From a checkpoint of a small mixture-of-experts model trained on Wikipedia.
Size: 15 layers, 47.7M parameters.
Experts: 1 pick a token, a sigmoid router.
Training: a variant of Muon for the experts, 400M tokens, 3260 steps.
Below are experts of layer 4 (counted from 0) of a mixture-of-experts language model. Rows are named router (the router's row for the expert), gate (a neuron's input weights, with its number), up (a neuron's input weights, with its number), down (a neuron's output weights, with its number) and show model dimensions 128-191. Each number is 128 + 32 x the weight over its row's rms, rounded and kept within 0 to 255. Numbers have three digits each.
Before each expert's rows: "gets" lists some tokens that make up at least twice as much of what it gets as of all text; "comes before" lists some tokens at least twice as common just after its tokens as in all text. This comes from a sample of Wikipedia text that the model never trained on. Tokens count by the router's weight.

# expert 6
gets: "2", "8", "1", "6", "7", "5"
comes before: " | ", "–", ".", " |", ", ", ")"
router:122224200173159146127151109127110166088180107121129142117110124093162127151135115141103104143147139126144096164113048115127147122154108101164157136078085178151126101065128143214165134112144105
gate0:152142233186158104080149212151133144125119100045136134088119107147112147125136164138152138102182090125131158154172203133163157090167223090155093149178212104154144134099114141124072164104103143
up0:089163224197126112054115195159138177080133102024115169095157170126134145124120128160091136109154108123085152109097157172152143096148173128169101118169105116157139156142140124113098143094115173
down0:085110140101114109107125157065118126148107114137137119115151168156175138091091072150103108146153101115086172114118112167084125204158175163117156117136093091103120104149131056163124153136137152
gate1:125143144126116150151142094170123100102086148135117130120120118113167123132099158119070106099153112148192145116082194083105109166133166110140196093102159120132112113133112154129145152145131139
up1:140140087137171102117127156074089141163169083105151105147128165115122113091152140112170165121099135101039138130166099107180180110139085120107071161108144157107155130115081091113104092127104135
down1:148173120110164090092099115127119160146142147145131166159117119112155137130124131064166161133099169130136095081152156092118126097189102100151113180106113143111168073174117103132147153078103145
gate2:160092160089122144148146154099117076145052116110164098134155121147106113163143108131116149135117121163157163138090145089155120123123113057142185053160121139155130114115146140115187115113141068
up2:090158132110141101171178174126123118153148151108150171078148115085132180187091174126157112128118046139101134104157152125138126113137140150073175172109165124120201137109084074148138073089101120
down2:149147160157138101080078079153152126177135121166070133139062132168104115099143088126084140134195156132142104101180156209188089128144135126124143161145112143127130204123128129126210149164126169
gate3:131121174165153181152105129192112133174125048162103127123095103156112154180088162132110121136148169060120122098157138113149108097147106106163202073127085097101139114156094190145118141136115147
up3:108103112092142190151133147130153138094123199159137181170151194138095120120125143118110146152193081163118111163065119141122168108051121136142143083127144107119203108135100110099125153084153147
down3:096178119149165085103120113077215163131115124134162144116116146084102141127141127143134175091178065173208092122124111154133141136092169138131134168140131113133106117127149091145105184088183133
gate4:102142107112113125138122122132133158108096138153109126130149145190133159132111165055123153157154099117153139104153110189097067086121139113107165178076115154122123126096092115115087143163143131
up4:107116152145150162113160116100105149107121170141128126129165162131042134163186142122087130082187127121123156093083133185114095100157151095123155125102111101152149152079097110098169116157154151
down4:092088154115151070156114093149112112134095154073137180179141158127181150107115112149141159113103163120098128115125137108120083087106168091138120199092092156072129141161181133166099152083084156
gate5:186165080115164135086139127126161093114179182160096099091081097152095077147110141078180090072165143145082128158159128137154175111123143127147189065125159147152134080140164188124145097122156150
up5:158089112077167119109158139074143077106159140101112138143062106167082073153170110108131129109185112125139101165116119083136181091164121092092164126107124100179178084128116176115116143125144167
down5:119109157118197125121179113125143090165178092190104145124091165126150103174184095128147123116178126131145131101140130113169124102090137135120125150161114152091126151110159096168139091190161050
gate6:099129166181136132139140160158135147155106166067123201114043133164149150074112141164173130115124130096160115089142121079224181183131116140148145084134079101123184192132094131110131111133091078
up6:131106105129110139077114174130126155134146071143112135110187114087094112142133102123083101132147138098087209116124145109060098142101111088087126140129174114119126097138146125165128130124127135
down6:154106132157066160151159099127091117110102131180120105151114112138104120144117081102156146118096146111121134074121093132191089150110131076142129120073115100108103073107138134139063038138188147
gate7:159121179137156052162166155158132105155169086051187167042166116161141111145188147136153125114156137173073107159164148184140129123124162115164078126124126160168093067076142191130084137120190167
up7:103121121155107174128083097103105161130078144168047074154081110088150157079080130148142112098108176107203123107162085110147144166123087156104130102156107138031151206135139102108109110107077048
down7:119118155131128139131141085120098086163122156085090194169121125122138101110179116105130117167139104149109129124161181118149133107158085103146160144097158127177132037123090074082163146124170170
gate8:140148136083098117195194157114143133138161194155191088154167103163126113172174097151098116163112133156144118072118150155110169142126171145158152078169130151114124141140089084098140131125156147
up8:155087159106049130105119148123156098146110112048063161133100086126122145123110116117094106132174149097136119145149121142130164155126080131089130167138114113160096125140084077151083202103161196
down8:079116169110116083117129103106134166185133168152120081081162135108129118112130132123153129098114102178105107113142125121056189098102177128144145092157133162161161125127145136062108086141169094
gate9:153080102150125114169133065165163201081204120174123169143195154102148084140142144124139128188102125139131117116108127121152078146111091098125171132153181148082092135114142175100163105154140159
up9:128143150140140117084156192081104062163074152087169093137081080120101189135114125116116116070165160101141121140149122136092148134151188158156070143120054102160149130138164094145114130099125139
down9:118075109169062177101086159107123153075144137119093129101183137165149176136084099132143032157139095131120144080073090118124181177134092087154181170100107135109139161138118166139157139130117143
gate10:158120153099173132068158102116114168183093170150120150097157098154092158109137179115074141087117107151169160136167132136136113173154146067161095144150123111158094187151137079139079092142132105
up10:146067099133128057187119111180103075172081178118137123129182119134094083172133052154123089131153075194139129189166175115077117151145140156117071130122135069073164145100106156115162117115109167
down10:127161181105140154099095102113137106167102077082169144150139093116091086129164087144121058150116137089133138091141056098145135142112156170148167157156166105096138108129123132139127094126178105
gate11:136115123107142113129119117136161123118116146129162151114093137145132165096140216175142115167058154107136105121162080091136131105156162114150168118132143137201166093119121144096110138105075155
up11:087120127141119160117196126158141136136110161105133163116107148145130115175127175126149119137119132157117151160100113072184130148070085193184141170103141121163060158138114131136093194117123089
down11:155094171108115159111162135136086134173140140165171141106110087155172131067137103101118175115095110113128118168140150167145107139142105073169163115065146153124135089102119212152089129107139117
gate12:155135120169117136188118155161081126096107120124111172088120096156183177181124138165115087056122149094141117107169107185148118117116163115134096118144163070179113113118117163157116136171156140
up12:113165141161129141196119142090091177089109113122088142104108077106165175168145145143117078073133100097145078133185124187135096132152146121176116107157175091140131086121071121131117127157191135
down12:157185129141147107115129176130178233143106100146110070095130070121099134066093127190137064150076142102181088172140111168110108141122110138153105083113152108125105125166088186177112114105118113
gate13:064143182122084143137148103149131111115182116136106162134139081072089170141137120127100140182090102114159102157111156132135166123157102102128121103160107183131155083101136096120073106087113157
up13:185098104129142158061128135157174153133090094082096152139114156152175090170095130145143151074176139139129147114152119111102069151153128151125152115161142079125078149130147177172160115163092118
down13:144063144135078098057111144133156074132092069125139130149127073122115077163079130184100150053194085113107114078088133113065116097110158167105129155152136116119088128139124124118197143128098115
gate14:122125159189122166108099132152068057133172107146111130148057086118098141157171099152158096088161098117130172182131120162119134127126137121167068150133125106131154098174150126160104101096142135
up14:143129150176142147104160154147089084139175117153142095124053099169125138145177086164145083087142085118125125155133115163128132153099125116154081146119112097149114076169152117146100108111162163
down14:125070119102194191133117123132121134109135126113135162106081072177154097111169114142133121101203104086138147111143135103122168136046180134129118135087103137118131083151142195152152086111122153
gate15:156062128178081118162140072106112129078108154136077126140215094152086098138161082119093128108131139131155078136114161147077135167162099104180083134116099090122134192139141147070133199156094111
up15:144198147118113061125121076091074133070079080209131106131152117131158130129113165156132137107137111108088141107099163143083039155128075119155065099169115121124084158088132147135123155170116173
down15:217156159136145107110136124135111120129115105168131170170083127101147189088109137168103092109180124114110104159107152177146124120120140093095103152183119151153098126087072091198159099045095144
gate16:125117076117091126168077154140099120131112129120154124119188150131094153131159158173111112140136139142122139141121142141116140110114128163120133104160148133167199126110141134206145154172148188
up16:122122122103144135094095111098166162155170117145166094079104094087109126125114078090181134141122132076142131160182060103097110119123143164079184143094149142135109111080097090122120116105067104
down16:093108074118067136147131114096125134171119172130182149139148102190073139149141160165119093110103134133104119102154142143152111159115119118080087100071082197099134079116067087133134137091149118
gate17:124102038154187147111106060112091116115124185207187130148181096127172094143123153190146128114122128128123121060116149135164152126143145198152128105110047146144180142183100141119168166152169153
up17:097173160125069099143105158128187139067136064095046147132109127161127104133089118121126160158097115100101163162118144165100113154145107101084150146105133129050084109086131110145056126081089148
down17:146101189126131134186122081151145122135167112195129095097129121064169074133137092140108163151140144092120094128183093153189142109117104127158131189069113131145154120119077144131105145128138143
gate18:103186095152086101088121123084230154056086139126140180146148119172084161109110145167106112115081104129133153133134150128098156129134083128132154118106142191142136036125149118179089170127133181
up18:082114109137146170148127207112077113092153100127104141114136126087159084092126139104151116112098118124105099134099174146085127110140185130114063127052105138093092164091105140061176143158134140
down18:118161145166118153162147114172117134111148118117077133065167126090158106112150138176147163140102183196111162148103164148104143128131131076163134149114134105084116181097082121061116067137130091
gate19:110122133168167098133118043151084136122132146186119170111152140142133067131114145183152141126182136140144133171140160129111128174149132024116127099175147137159149118129136178107117101107161154
up19:136151126083095131088135178132143149145124130089149059167077120111129229118133105068121108144087142073092112080134102126159106033108131197169138146147109101141102150137075082140122151118090099
down19:189079193129134115088172086134040068073117094042167107173146168103173104108081095091199137160121211185153141094143106072136084105118148136089145117086186049088204113079094107098074123162088118
gate20:135106116110179142110195131150131172180159091105154129139121161131140133121165113139093104047180070086114135125129169136121151073145158119201132119091127140127097138163094139088104111149182142
up20:073128138133100100156118025142140183113143141143091179126153125165140148128157156157167115224064145142119114156143090100168115190163087090079120150137167163152181091120138141081085138119127117
down20:127142151126079168137089106064075142132090194105110140079108150136122104116120085128092144098092128157154104104177115137115208179168107151174073072127181142132156155076118163148207103108104149
gate21:135080188135121177168107147164134116076164135164136179208144070134039105204130146125122074155171127152196135128169092178132086162098111085130053109108185131098113095087121112104132125120182190
up21:157198049073125101153130138058150147131138124118135106114137170099160167090138097189158207171100117126119098131079157110116154087146148171147091162152051120188155135155145133184170124140102062
down21:179110117142137145063075135126119106062133147149158123154146110099186135135138136081142094135098107091157110084130127125103119185137115175139108172167167107077103083136132162094184153186099150

# expert 0
gets: " |", " | ", ",", "|", " |  |", ")"
comes before: "\n", "1", "0", "2", "3", "4"
router:111158164139157120078177112086130136095125121143133133156059152078117141137137107106163140142197116135119034181104126082115115134226120100177162139101077138065117125085116169174143203147136097
gate0:179076095131150089146112150088121121117091169145188124135160150178157161105111097101111194122125089167179110121114080131092101098151151106117161109132091163119203166121113139130158082178158137
up0:156112142077138125146165170089117081119096155138130136128093139151145124141152146169125136140136092169182098065095127121133063125178148152124140145122091101111083189147100098142169085131139115
down0:158091125091172135134122156150116054140119141110085180144078090149123138152149169129153192145115155129133115079140192158154136103146085109089171108079128196087087140114158077108100104121156136
gate1:088099091102088087125112098110148109115153073119133092183122128080086171102098116096162070133180182132110112112165139149111148241117146113111137120095096127051164096100130102143105191115112104
up1:069109103090121082120132129135183126118125105108109066164088072041118131149138113103193108104157151157098127115141159142063156236138128109102099146057078147072152097114170129082115172128120111
down1:107104184132106170067148139144092082136112130142117126090126135115138143086154118077206079114154126148142157101129146145094154151156154106076110126118152081092067135140122126137134168150123122
gate2:104139130135144151091140149097101154191102101120110151159123111109115155117152154136100140152165115112077098162101119141132181152158150169123092116107112168067123143127122134139135085150149146
up2:151098155116103189079155147136127148153108147126102161133050164134162124172124143154144157171129155146096195111095121127138143109095100128129131097121107071137081101114082161147122162145146166
down2:142152158094102119136066061164133143180109151157085110148115154085138071120111167149127065203189105107090156142124134119107104116092158142132106156091145055097109098087135176125115129089111121
gate3:157123161119095154120142154078128155151141154110050116155098163082100130116150193122144072171115199113130156168130152031061115156132111144169120082089128060090135123150066134144111125069165139
up3:073099171170105092095081146148185158124087132125110145134167172176141102200152122145154177105058157116153105082127131132152092173186189121141133101122100155154115127185146169144104172180039132
down3:126192116133143104131144181089166159136099119141169152156111161165130122103144094150146107139096192057123098079118115130164110154198119154096144094075113146133098137171143169122082148191077155
gate4:156105108148076159152148173141095155128126075117124078123152158106118139119110142178145126102047148044097164105114133099079140094111085168117108158109118108184110187103116092074155126159092103
up4:148152173164087192109144139126106145122123128094126099118171166091067136119116123185160154131111133061055150146091128151100136100088153182120118172130114113164121168098140070049181136182105122
down4:128177129139082143131133165083112098178147100129146126180162168136136125140216118123090136128137172112153119150096148133095200055079184179137190122126061108165172137114122114150161132137122068
gate5:134111124169111107112109133096139170086128110125136131185047123159114125118153117144116161114066167122141122132153152091143160137143110115036135147138180160143146145164143049125136147094153082
up5:113145145099122072142175142168107139147111070119112076072221085093178113165088121143140145147148094178142131120105155178155148146104165154149076156148101119166071119136133142153173139107146146
down5:167118143144113125106151117154111066132095137118140090134176112069130102170102113102098132090059085117106133129127145125137118114094126126113115159114108106102127159126075132189138160126091116
gate6:127176140077101124127133182133055119140151090131163124116116148054128179147079138138127185118127159092132136029142103063130086120108150143185108067086059168130082112092076102095155128168075135
up6:142050108172213097139131188098178108141135179128099142138121138144190117183193149106085163102120096121125103125128138139142137107186117140098144188120213092092133109117126100121099200152134103
down6:127141137074076043109164155160145076115135101121178117096135119166112109138156183173110156087097139153145105044169144099161153130111176150158097115141207121093130166082130131167148026086125113
gate7:160128143159107116137153086115132074150089138139098163157086129130159174082084147121146104128169127136121103135156150106133081157089088140117170134205156124152124016046139159107101160087126113
up7:094143141130134143113080085193148131086140083135132155116151138156053104135100134080137091131131099127113176105114152070149169155143103111161148174083115154162138145112121106120154102170118171
down7:127078106152130152143132117128112076156130205118131081122083122142184145100139162116098159090113147141101138139127086176137130137125127127196128146068150174137107134123082162072168156146054088
gate8:146076122106095097137153108150099098114146103159087116079165112147136084136143123107183124161118194095130159102157085122118111130147076118137147137100144154080154152128107085073116129107127132
up8:129120091146147102066123130114126164168143150174180056204086144072102067190093127168157155100113076102115104102122150110132206162113146116126160078142161152167120094153084075171156127133132105
down8:095158113111200120104070145105157141105133162108114131154083158163132085142210177103131141131141112137120111187145138088119130096034111164174135110155157132113157125117080091136068160085081127
gate9:129120177105116127093117082142154178119140143122109121151161107146182066155136166117160134148138152135104128156135082134123121108130170134131110090065116090152092069123099091094089114093156117
up9:121143123142133156132062131153140100146174159123143156159076087147159092127167170142118167172082122153255167127139113138131161168137182114175146054128161113095091094063128145083093177114111155
down9:133110124154139114127086117128124135163069124155142131080061135111143099157160115196121130088122071131147115134097122116143165143122213078135066065161129111094101177132125117126123108176106129
gate10:170188088104098093155167114094085138133160127084124118142113145096112142086145143111144114046148102183133154120113124124148128111114117138049143122135064091176167120093162097152098168131148152
up10:113115205152116158077157099206178099087142117116125094146176126151144113156101138159142127164133134100081083185092085121147162146208162160178130087147144151091114116166092162134147102146118153
down10:177069172168170135132099102107166134099140114100139125095134178138122127060089058124118111155072167152170131105081060115093146138162162143101163121140123102110119097158121163099089107110105149
gate11:179173119132163182140143121208162145056152152136153133144188142132132137119116142115153141106135130143123099059119208174144115176064127113191049095117155134123098147019144114089179110121131149
up11:101087120113104134145092160053104112186080081162122131093129125125061163134151126146114177146127152097154127162089064125132108129160141146097190174158152115094146101214138116170088124144099144
down11:089117102134073119171094114169098148086082120103140086113119123120203122046120094108122143124108092136161152133089114078136068147160145127085112153147152106108127094098160060143116117152133180
gate12:138124098098064110134204079141151127070122102143149116126162166037200187130112144106066056162078143156235103151097179119141149123065128080127147089126165094097111128097161082128112128151126115
up12:142134106090101129186226131126108127127059087096108145105187147109180177119122125150107057153104132172135137147113166141110139092079112156102170096132148101069124087072160108105109093184139132
down12:138120129157093106200117118078166137119076104090129085116083060093081146121145146214110084132122077117105172193155121193174116175119131117139111051141064146096112107103137106069138136104203140
gate13:070096144161131143150062087108104084120077179116150117110132100142080106148152094133137196112144109084081156136102157154156128144124105056132135165099134105125107152121111093124057130119185119
up13:109127134143152150108109161116083070135093085087107067138173116135149122159094086160106138157128133120111128112093159116120106115099119044142109134129109191082132122175150133208175154177202099
down13:149121198094144153109120137134119104149104156171169140126158119126136115122105221083040183128159098161183128132113110075153169087124139144072111120124096062128169123066101112122117122091099134
gate14:107125152176125108143106192066132128149113164193103135127135099130082141126170136143141158113114088132221109120084113156101167143142133142113076179166211098080084069131118111171111169112140141
up14:069157089177147123126090173090125165116124096139103180117137160150118112148170132140133166074128093088170144102146131188082178132126133169167107159120156094155069112044138146117108176110121137
down14:080079080071191141101148120091121162114112172112106166139139158169113152142166123113104133118142102101082154177126113090159163166082136107178118126091101108104129123142137143156111102143149118
gate15:178148116126133121101149066124072128082111085145074151139177096136091171104118151077222160112128137112156124154094116153146111137127154140196087180105105102139181141119089176132171139092169161
up15:127134067163154127133165082119075111116136108172154136143163126155084112138123110072176153177152109125124141100082107128125110111077165080217119135112135135162161155163103111084130174084110155
down15:137107083124101069079130062128118103157129084103173104134111064163093120153065162201153122183148110143119140147148164135102075123083132096161098115147138064110157138096089050186071186066125108
gate16:081047206155112097150147081098090130117123156121137178145099107137106147111162125149107126145064121128115118154136142153102145171128115114075122163090157114102155147111110129166191110107158165
up16:078070208157113114161138080080087147112152114098150164175091102135100174148143110159090141131059108090124112154135142125110165193121098094090095179095153106096121146118132121157167124139167154
down16:075152087121114136098078159115116129134152107103169091163191103147135122107111143137155123095098092122126174135175065111085090111131149147127149117106105173170123112105154121161089154107114089
gate17:171102089112145155138138086149137148064107116172100177201085129118158090095142134139155127128213146097162096080112099121122117218126109205072115092101125132131135121100150154133105110218140141
up17:133151144090128130117075119143188117115109145146149092193009093128119118144101156110165106079127077121109114181099113165182130127126140157089160114141125118124139100096103148145137144144052177
down17:164171164141160146133135166137174078119103132120124092156114080159127067166135162095115116205124132081169075176131074150091102188120151146133118130067150155175129125070161111166153123182089116
gate18:087140119054094107171104085183106115082103106138122175117147130172152162132136189115166176157074102087122109126082100068135157067118132155184093125148096133107097110104064164085189132106168159
up18:084092090093096102174105086165105117098124109141162167121173118157152190188152177131164142132099123096160104106132107060114167085095101147180121126168110164133132120107092185093184064105102144
down18:150153161132137156081141152097069102202149137134121098151204163167133130147115148111165089147124141138123189122164153176154159125139073093124143137101118149090123105110159106176126114121117064
gate19:131121130136140100153155157106141082096110157092150203142109139113101157187128149143217079102183145114184148119147126123150131194133149119136126107128170151101121088160133125096129179116138145
up19:159086113135167067158137191134154147103129141119160127098113149087097158166165171122230107146125129094149137124110139117132158176134164150147126129110137155127115115168092135091133144056156129
down19:112104141058121159122067067146150126081154125069122095128100158115082112173072117110069100123183127106137117087115147095154150092180097163139081133105202181198111189059127142098117120161138115
gate20:124101173162130174151131161118089187125161198107185165111062139110054158145114141153114125076174095142098134129186112093126089099115119116099096137196121160170119107153111110128130162107154137
up20:147079125120085137112158092113170063191101130176114121131149145158186099118107120110166087150118169091133139108059165144164129129101127112103147066116115165033113134113103145103134082121175148
down20:166113047177131123170150127142188098109092086188064107116120116089186077125105079143102104133132176110108148139171192122089140078141122104100149097111092114112132142104139157164102182107155043
gate21:069189140135128170172107132122115048104193104124085131101135144092131102117123088132184178112205127083104149141151159156158124144152098062202179143127132113152117089155157165104137127137131131
up21:158091114139128135105151126149121178125085153137166108136144123138110158125113146124070070162019130196171133108105107118096123135106123142108113070167120175074131143135127141165149119088151121
down21:090117148127170192090167108132128140085033114108136116129156150161127103138072114069157152009159202148125101158139148094136176135138104122081088138131148133087124150086098136097108135098120157

# expert 7
gets: "\n", "\n\n", ".", "-", "| ", " \""
comes before: "| ", "|", "-", "The", "- ", "=="
router:143156154097172147122155111106133195103140115110113159143109145057120167131107117164152097090168186156170085125131120108155102191143128080157185165115094189081120162128128154164121123132172148
gate0:138108152130136137130096070140119146102083066096160128118132094137124161150152151178125124108113172094129137145099150138130099165104155097155126064097171177143104156134166169131158088117068113
up0:121139114114147122142175213090138140147160172170115153142120182121184102097091105092132126169192082121126140062149122101128140080142081146112134140133072115083173111104152086147118168159209145
down0:125141146137190148107141107110178122184114145201154158127074121131138129146128098133121090136115157121078127123055096162164133176156098088194118087042188085096170093148084123144157150205120080
gate1:109102136095095206098064129120138105087145115005111151158166117184068126128111073156135172129165165085087076101126104114137116128129213139136184118089125092129142209134074166105144134138115092
up1:179109108190136077110170086074114142127160113203118122092084123109168142142172161085114098123144153170134173164102168165104145147088078102098095159168127204092100109141213111185126070126119096
down1:102117166131079125099146110166181182129063118114132116079111098153074162170152103157122152111080077178118082105189177179174131174101111064104155191147089154117163110115141164160133118059041115
gate2:065139086175141150072116146143114142147090106138119118155158131114119131085123141126152184174196153169075156165095120146071182111174165132102086188114067164110169132115175086211106181127174081
up2:146199092173100113073117104126110149142039117153172116168174105108078148142143128099206165164163166176089172135116153075100169095168150114146075137064108080091130122145131112172168155151131079
down2:137103126070124053110155138088168194123135100113142043109161144155103102173103141115097111130135170138099156106098172132094138133119146122095155137139060153082152167142142181132073103110182122
gate3:090118133105075159122141135147118123177150146046099111047178105135148176191164203132121140136133158178127168119106091173131099125122088143111072150114148157150152164175173153113112099102085155
up3:165090120095148119159170114095136130104099173101161134156050140129104119106124092086089106109114145122165101144178177048114116131146098124183148099126116078136137122047105097114169141156154089
down3:170041112141088125123121124149155120096134173145130145161104127150091156122159090054170153132156148145153098097082133129115078168098155169170159174093098154129153152143122135152143115079106081
gate4:111126107096162145137111118151123205156120193090135121153099228068165117158113129085141165075137140154127088115133108168153118094154117139133105115162165119133150220130121140121106177135098098
up4:135085128110136154147070114120098164178095151129122139134115201071128112179112118128147181066106126124100100126184108136166133103156079099096081128174154137170135186117114150128099152125110061
down4:113104111099138158157109119117135067182160129100110127126142152131077057134168138115109129136106173146116093117114075129173161128149163106063110060170114120177138102184128159154112040136129150
gate5:163155148156153147164120053141137138128150128125131156130131102105076132162143081171098108140188093124163149137117141147138110163123095082064127135119140114093146104170119135143130136152087117
up5:154156104128123161076139095132102188148085154135130149121126144164063139103083150110124074119121133153061180105103057115108167150067087145139120144152210130095165071195120121172092153124143167
down5:094113160114181101062090110056094154171183050123078149148133188177125127117122129117134155122134228131149145123103139176148159119195067158126096124092128029116080109190120135087115133071158185
gate6:086100114200170201056165157132170118068105125175138145161094119014076157148160111117094102090135181113110109086117138122059176130138127112126131111133101174098090068146122092087120127171157113
up6:167132157116118109130142063142121117114174112114183146122139144115124109089092115173141120129125129170128113158121167129173096129125120073214050114157160050153119162151189108102107147114101105
down6:237136156148136099143158111154085084115065107105165119074107150121164125124088169156166098144140093146153177098109140136120135084092151171062129131131134090101145123097134154116129126160115125
gate7:148109190165107120127088122172144172118141119130167140104126116135095064157118127125187156129150167073102143122159120094185095107130139127077121086166085143123149156138119109128058146133131136
up7:131083114118062124125146168221167086130137095160121163166063206181151099109143123097127147118160097140089126069137095123165165099097121151097139118101117117086163126103126178086149111122112137
down7:181068129136103126120169138190078096167110102126119157139148118129165109132097116176111139145121069149115161084125081154162097110114157142145137159118095066133132164136122102128120134136078097
gate8:114153086142165120192123143153116112133068070127134168082153130126133147075161092130145127101168203113138149161157129127078159138137142116121086149146156109077090080126153146128129126095089097
up8:166132118112111113148118114167123051127141065151088151035118133085144152097073116153153092146152111132102120166119155088081100151126162157154141188157107121143092151128126161081080120107129122
down8:112173099139149124115084146145199126139115085099107122132099147159182139165109171135090147130125094202134125156098124140123094123116109137111168151186113120132059156146130135092113109146188111
gate9:098141163132103113088127117143107211112136120125126113156119125165104145105217113088087133192155145133117188136164117066129113046114136154131120101183186129177109134087128057170165115107114140
up9:135160135149107086169148105139087162113111162115165190144123092184100116154157124068149134144142075130124143155136153109149084112077091132117100097062152139179069141092119105093127145083163120
down9:145113136168113100150091102115112173143091131119168109069103077153157140152120115146087136082087145113113166165151119062110110122120117186108139142109133140192118142127125115161147162108207130
gate10:192114191175131166165086153133099154120074104152152179169133089127066182127065086138186131143096103121125111113092116131122126103106099178108085099071111107077062190109074154152157172146089160
up10:081126110055139159167180133108117144129117100062119144125068154113137106105128215134114103122148115155084174173118154172135128132161139152147140159172095125170163141131176117141087112136178034
down10:075142147103126111047195141049132129128131148185154127097150097121062062186146144142157131125151088063145120100120107157132118165134091130109121160099183151161147148121114128121162107178136103
gate11:165190059080124140138118165090122184080100105176097142140141112148119156095104180164167136096119121148089157174142094132136158115112139111176180129105126161157109088139138098108156158216135191
up11:184125083162132128089093163171131132104141148073095107135100110116107102153114123116127146177127158140148109106102127061155115158094145087071122096126111118136164137124110136123083152170119128
down11:144085133134066116114114104159162083115162140113107169046097175205137089116117071146115184188144126062158137114145138142119130132116077044081124146214133102183145170188117108129150127151081175
gate12:089095178168082220145120118117127098070142126119181115110082146155166144090088141176122093134096119185107132132128148148129189080107121117113130155095173112133140128099141120172169120119152172
up12:100126082138181139119177099123149134192130079114116164118182106106081104173136102094097105174162137134098134168083145108142120172166128142132111135123108175131091124131132152123139117170089085
down12:116095129176125143128152136125105132117114121117109116079132121094095145094126062079114108147068153155099141100106102108072135179156117085122132149124097111156136121072122167188103133102150115
gate13:124111143167113165137176112151123164123159096110150119070134133128106113127154128147056038199120151142145144106103119083140141116160109095116087109144100183147114181123133146183117071168150130
up13:170107123122107117143096092123118131112107164163130101160151047053103114156108146128132121095163127177089135161165113157156133195180121169114123098164116136177154081119131174165134085102066084
down13:119146090120183056105120133160125078117130207133152124152126172122076147142105144130161147080134090193147129126161150106105133146066106129109142144159132139125140096110102089091142204097095102
gate14:181086039101145148138178159121117197122101126101160151111159140124172166064140104127127143104098118128078124109204121095122040121103115128164137079142125043170095176123139132108105100082110118
up14:145109063119116169134152166086142133131136144097153138056134106150113167061086112124134104125131136163080081101189123126116081144138138125150092051101107091184127202081099130164132145156065146
down14:137139126137136165084121196191142108125083144142146121183159156136159170116122174101139155118138131080144079136167188136103163111053115194091165121116135128171159140074085179094119140141152074
gate15:177170106108200100104088138158136196122148115114090079142125101109157116036089102096128203085130151109132124119123090126169111118107106181132148125128154115143105107151160112140137125204102104
up15:132150147167181069130103117142114199141125072127077044143124108137141132101139071088119164073106147154137152135169123112161129172128059138106116161087163091090090075118148096173144144172063095
down15:140143076029147148099132174085167126177168107172173131155156140091054091136087128157121103111142053070164163121095146154149101135118105115093080165050147159112148117153065079124095185074125139
gate16:126157125116139147114148124099166099163129159130107100171029143113121170047138170134115156147113188104142161173142113108174130139110102173150155137073157126162088174121129200180101215155105179
up16:126159128148139156136081141084131124178100170106120108190060156090156143101198127110115142167110173117155183144159150087155132136144131199104156123102114130148116179125129174127109198159124137
down16:126122148100103129159134143139107122157108080164131102101165134125102120153132192090092144166120074136147170157103150131150133102172163126186134131194167104096157146096111150109141150169193085
gate17:077110132104101210136140139149150109147173116103133170088098193119134121125092124050128119137107145134146114090142140179108075146072128082151163062116129163084133129136186130156117168115175053
up17:105136100095134114104133117105109089223153101140169158073106143095094141079082088079098099134095194112171125114140142115114131156100084131173086106151073074077228130111076104144136156118203115
down17:065084138110084141121115111082202092117163138104135112167099118155061079107118120129123087149155098101125126166161119138121126112120144050155124166175122091103118127162219111177101129186102111
gate18:142102165099088123148083100139177119118139053097110138157166129165094136140130138149123129181187153100120134064116092144180185064097077119135126083079129173071145145097093137141098144110127158
up18:171187139095153144141106156156107106155104158116117174070081149093134090093136140119146153202085142151105116227149117104104176162176186128080179132134107109180137118093157128150141135096127158
down18:113127101137076113093148142061170085077143125117142113129113144145069116147050116130120175122138152115050141128113122106070107174084151146113161099143104163117074088133174085142141136090182105
gate19:071106125080148125116122144166159166090110153159138143118168144127185151153128138144118066113169142137172128135168123115208121141130131124109130102162109155096085066200124142136161157128098106
up19:089159131122126074153095073136115099130139135112114157073117131128222134126136122072105129156217127169154114132129086148225097158088136128157145095157164178159139106155150120117125128141101083
down19:172189091147118161095133121134140181194096144075111127098163082142095128148115173148175143121156154123127143129092085163168072123180079163055085152096095147089160171132103127116127084163089125
gate20:158136111179160095135133165191160144123100085117076162085102145102141089131142106079129087137121145129122128115142106158105148122176090167173139129123110099127124150149164122068102181108176172
up20:056086141117122150202087092124086140164129139119167121134151161123102084074151102141126153089122109113101124139095132116127116082146160118108140069085104136137102083115157151151119076135120181
down20:133155155149115093083153197107132129112106093109101110068145098161193180149141113124103161086116137146171084147098112141137084138057153097111093172087136115132109165105093095107145117094137064
gate21:176078141172164145146104117115131095123114174066095090139175109146093111080144153127107135100080144123134150159134164123089129101093127090140130115141132159147109096059146101151161119153111168
up21:139138111134164112165111097175143088107108166086133104130141147108097144179132101126153065083123161158126149096130152125134154134097125123096130132112116192121146093068113154130100118122157152
down21:120172096066118129156166184104138131091140137099166099157133110127131118145135141115170151135118086092133132097119126157186129049151151108150167130180092096153082114190113135136100130168090153